Weights of a small mixture-of-experts language model, trained from scratch on English Wikipedia: 3306 steps.
Below are experts of layer 2 (counted from 0) of a mixture-of-experts language model. Rows are named router (the router's row for the expert), gate (a neuron's input weights, with its number), up (a neuron's input weights, with its number), down (a neuron's output weights, with its number) and show model dimensions 0-95. Each number is 50 + 10 x the weight over its row's rms, rounded and kept within 0 to 99.
Before each expert's rows: a language model's description of what the expert responds to. This comes from a sample of Wikipedia text that the model never trained on.

# expert 5
Indefinite articles a/an and opening quotation marks or parentheses that begin a noun phrase, title or abbreviation, e.g. "a destroyer", "(PCE".
router:56 52 50 59 76 49 47 39 45 49 55 50 36 53 62 39 43 51 48 53 56 35 56 52 48 46 44 71 58 65 46 48 54 67 30 42 51 43 58 45 59 56 42 44 49 43 55 51 47 71 49 46 48 47 56 48 50 39 17 48 62 44 65 54 60 57 54 61 58 52 66 42 54 53 48 51 54 45 42 36 48 45 53 35 56 52 57 86 74 48 41 43 52 65 60 52
gate0:63 55 53 52 63 52 52 41 58 36 62 55 43 56 50 35 44 54 46 41 42 29 65 45 55 25 43 50 48 55 43 47 54 62 40 44 52 61 55 56 36 72 31 44 41 54 39 43 64 43 45 66 47 66 62 61 67 55 38 56 60 55 68 42 33 51 50 64 51 40 64 55 39 56 66 30 45 50 51 57 52 48 46 41 58 45 66 58 47 62 34 51 63 55 46 53
up0:57 70 41 45 37 23 47 47 57 46 57 68 40 59 54 43 51 52 48 70 61 45 60 49 35 63 53 56 63 35 54 70 49 47 51 48 67 60 54 42 50 60 48 40 65 68 61 44 54 39 29 36 65 45 41 58 41 57 58 66 62 50 63 53 53 48 55 46 59 52 53 39 40 43 38 58 70 60 57 57 49 44 56 56 47 61 45 53 34 61 38 52 51 53 64 44
down0:43 48 44 61 42 58 47 50 60 57 48 52 53 57 60 41 47 51 57 59 67 59 57 54 52 64 44 59 44 51 57 56 68 53 39 44 60 52 56 50 50 51 41 38 41 62 61 43 47 43 27 40 63 35 48 40 49 40 73 61 60 54 40 61 45 53 30 51 49 36 40 44 36 44 39 57 57 76 46 44 52 24 54 66 39 48 53 59 39 47 24 58 47 50 52 33

# expert 42
The digit 0, and sometimes 9 or 5, inside years and numbers, especially the second digit of 20xx years, like 2-0-11.
router:40 57 64 61 54 50 40 45 52 49 53 54 29 46 46 51 46 60 45 35 67 39 64 46 52 43 67 52 42 69 38 32 55 53 55 63 53 50 52 40 56 49 56 64 53 33 60 44 41 48 38 51 55 53 41 63 45 60 29 49 39 30 50 61 40 44 57 51 57 49 47 65 46 77 66 39 47 67 49 59 55 50 63 48 47 51 65 60 60 64 38 54 70 51 55 40
gate0:52 62 43 53 49 53 45 40 59 36 47 51 43 43 52 44 60 43 64 58 49 42 51 53 40 55 41 62 49 53 53 43 60 70 27 38 56 64 48 43 53 41 36 45 70 58 51 55 44 48 40 64 61 50 41 51 60 61 54 50 38 47 47 56 54 43 42 36 70 62 36 73 41 51 29 43 27 46 57 56 53 74 61 43 56 53 52 71 33 55 44 54 47 46 48 65
up0:49 38 65 54 61 55 50 46 46 68 56 42 44 68 59 58 37 67 44 52 38 62 48 48 45 40 43 40 58 53 33 48 47 49 60 48 47 52 50 59 40 44 48 68 34 53 40 66 58 42 42 62 57 46 70 49 47 40 41 50 58 23 33 52 50 62 42 71 24 72 52 51 52 56 67 49 46 45 42 43 51 52 47 62 45 48 44 57 66 47 63 55 49 53 49 64
down0:59 60 56 35 54 56 44 30 48 41 42 34 40 51 69 33 59 42 24 54 61 65 42 42 59 44 45 50 34 53 53 54 57 59 52 57 66 66 58 47 50 51 51 54 47 46 60 55 36 36 53 67 53 27 37 60 48 48 57 64 53 33 36 51 53 46 67 52 65 51 40 49 31 42 48 55 40 56 36 39 50 51 55 31 44 57 51 45 46 35 55 59 62 44 54 60

# expert 36
Opening pieces of words such as pre, un, con, pro, Col, S, as in pre-miered, un-iforms, S-antoro.
router:56 57 58 50 57 59 56 35 48 45 61 64 47 47 67 53 48 52 37 48 68 43 60 52 60 34 61 47 30 69 51 51 59 76 43 67 52 39 64 52 56 63 45 63 57 53 59 60 45 39 47 61 50 55 37 56 57 59 30 54 44 33 59 50 42 53 61 43 47 36 49 35 57 61 63 57 48 62 57 42 49 61 36 53 56 50 55 77 55 43 36 55 54 60 47 60
gate0:33 60 37 44 43 45 55 52 63 49 61 63 43 55 63 50 52 54 35 57 62 41 72 60 53 31 52 34 34 49 60 50 59 53 35 59 56 58 58 57 53 50 49 63 71 43 55 55 58 43 55 46 54 35 60 61 78 52 47 51 33 56 60 38 52 50 50 48 54 57 43 44 70 55 65 45 40 55 49 54 57 65 47 62 55 61 40 75 48 49 40 47 57 60 57 64
up0:51 48 44 50 41 63 48 49 48 79 51 60 45 41 29 52 33 27 51 59 67 49 57 56 49 56 63 57 46 52 57 65 66 40 52 53 42 37 54 47 61 60 52 49 47 48 44 49 36 49 41 43 51 55 57 37 48 51 44 52 28 40 35 62 30 56 42 46 37 64 52 32 56 62 57 64 57 30 58 53 39 47 39 51 44 52 46 71 30 56 42 47 54 49 54 44
down0:52 50 40 45 39 63 39 37 40 74 35 51 60 38 64 56 52 40 58 55 65 40 57 41 53 64 40 32 37 46 54 44 50 20 46 63 38 39 59 54 40 43 73 58 55 62 53 56 39 41 48 52 38 47 51 50 67 44 51 44 34 50 47 43 61 38 54 54 58 59 55 44 47 51 57 58 41 39 57 59 57 43 41 62 55 49 58 58 53 67 41 58 57 59 38 68

# expert 3
Short lowercase word-opening pieces like be, re, se, sp, le, and the ending ce, as in renounce, because, be, recognized.
router:52 52 56 45 49 52 43 54 69 35 44 59 42 40 35 44 37 47 30 34 60 45 59 59 38 37 64 51 46 68 57 52 60 61 41 62 49 52 54 55 58 60 46 38 55 49 62 38 43 63 34 50 50 65 49 72 56 62 45 36 29 44 61 51 33 37 59 45 49 46 64 52 56 69 64 42 51 58 59 64 47 34 40 56 42 57 50 52 65 52 54 34 39 53 49 55
gate0:48 60 60 42 61 44 47 63 66 48 64 56 50 59 53 49 32 42 69 42 46 50 60 37 56 58 56 52 48 46 55 50 60 49 42 51 55 57 65 44 62 45 53 38 42 72 59 45 37 53 37 72 42 48 66 40 51 58 45 25 44 48 57 51 54 64 75 40 48 49 46 50 54 52 41 59 37 52 62 44 43 46 59 61 47 69 49 41 74 64 44 46 40 49 72 50
up0:43 46 55 44 64 57 60 35 35 52 49 42 57 41 53 43 77 44 36 43 62 37 58 53 38 49 48 57 53 30 35 60 66 67 53 33 50 49 48 51 52 46 47 38 62 53 52 38 45 51 59 56 49 67 39 48 63 43 26 52 43 50 59 40 55 29 53 58 52 52 42 64 28 52 67 55 43 50 56 66 65 72 50 57 50 54 55 61 52 40 42 50 60 55 48 42
down0:43 35 44 49 48 48 62 47 55 56 48 67 62 52 56 58 49 51 39 43 56 50 58 60 57 38 37 69 48 39 45 52 50 56 27 47 40 37 59 54 50 62 41 58 47 62 63 39 44 57 45 54 65 48 50 64 68 65 53 55 72 43 38 52 59 81 55 54 60 62 43 47 44 53 61 50 41 60 43 55 48 59 43 58 48 70 61 55 48 55 30 66 36 65 42 41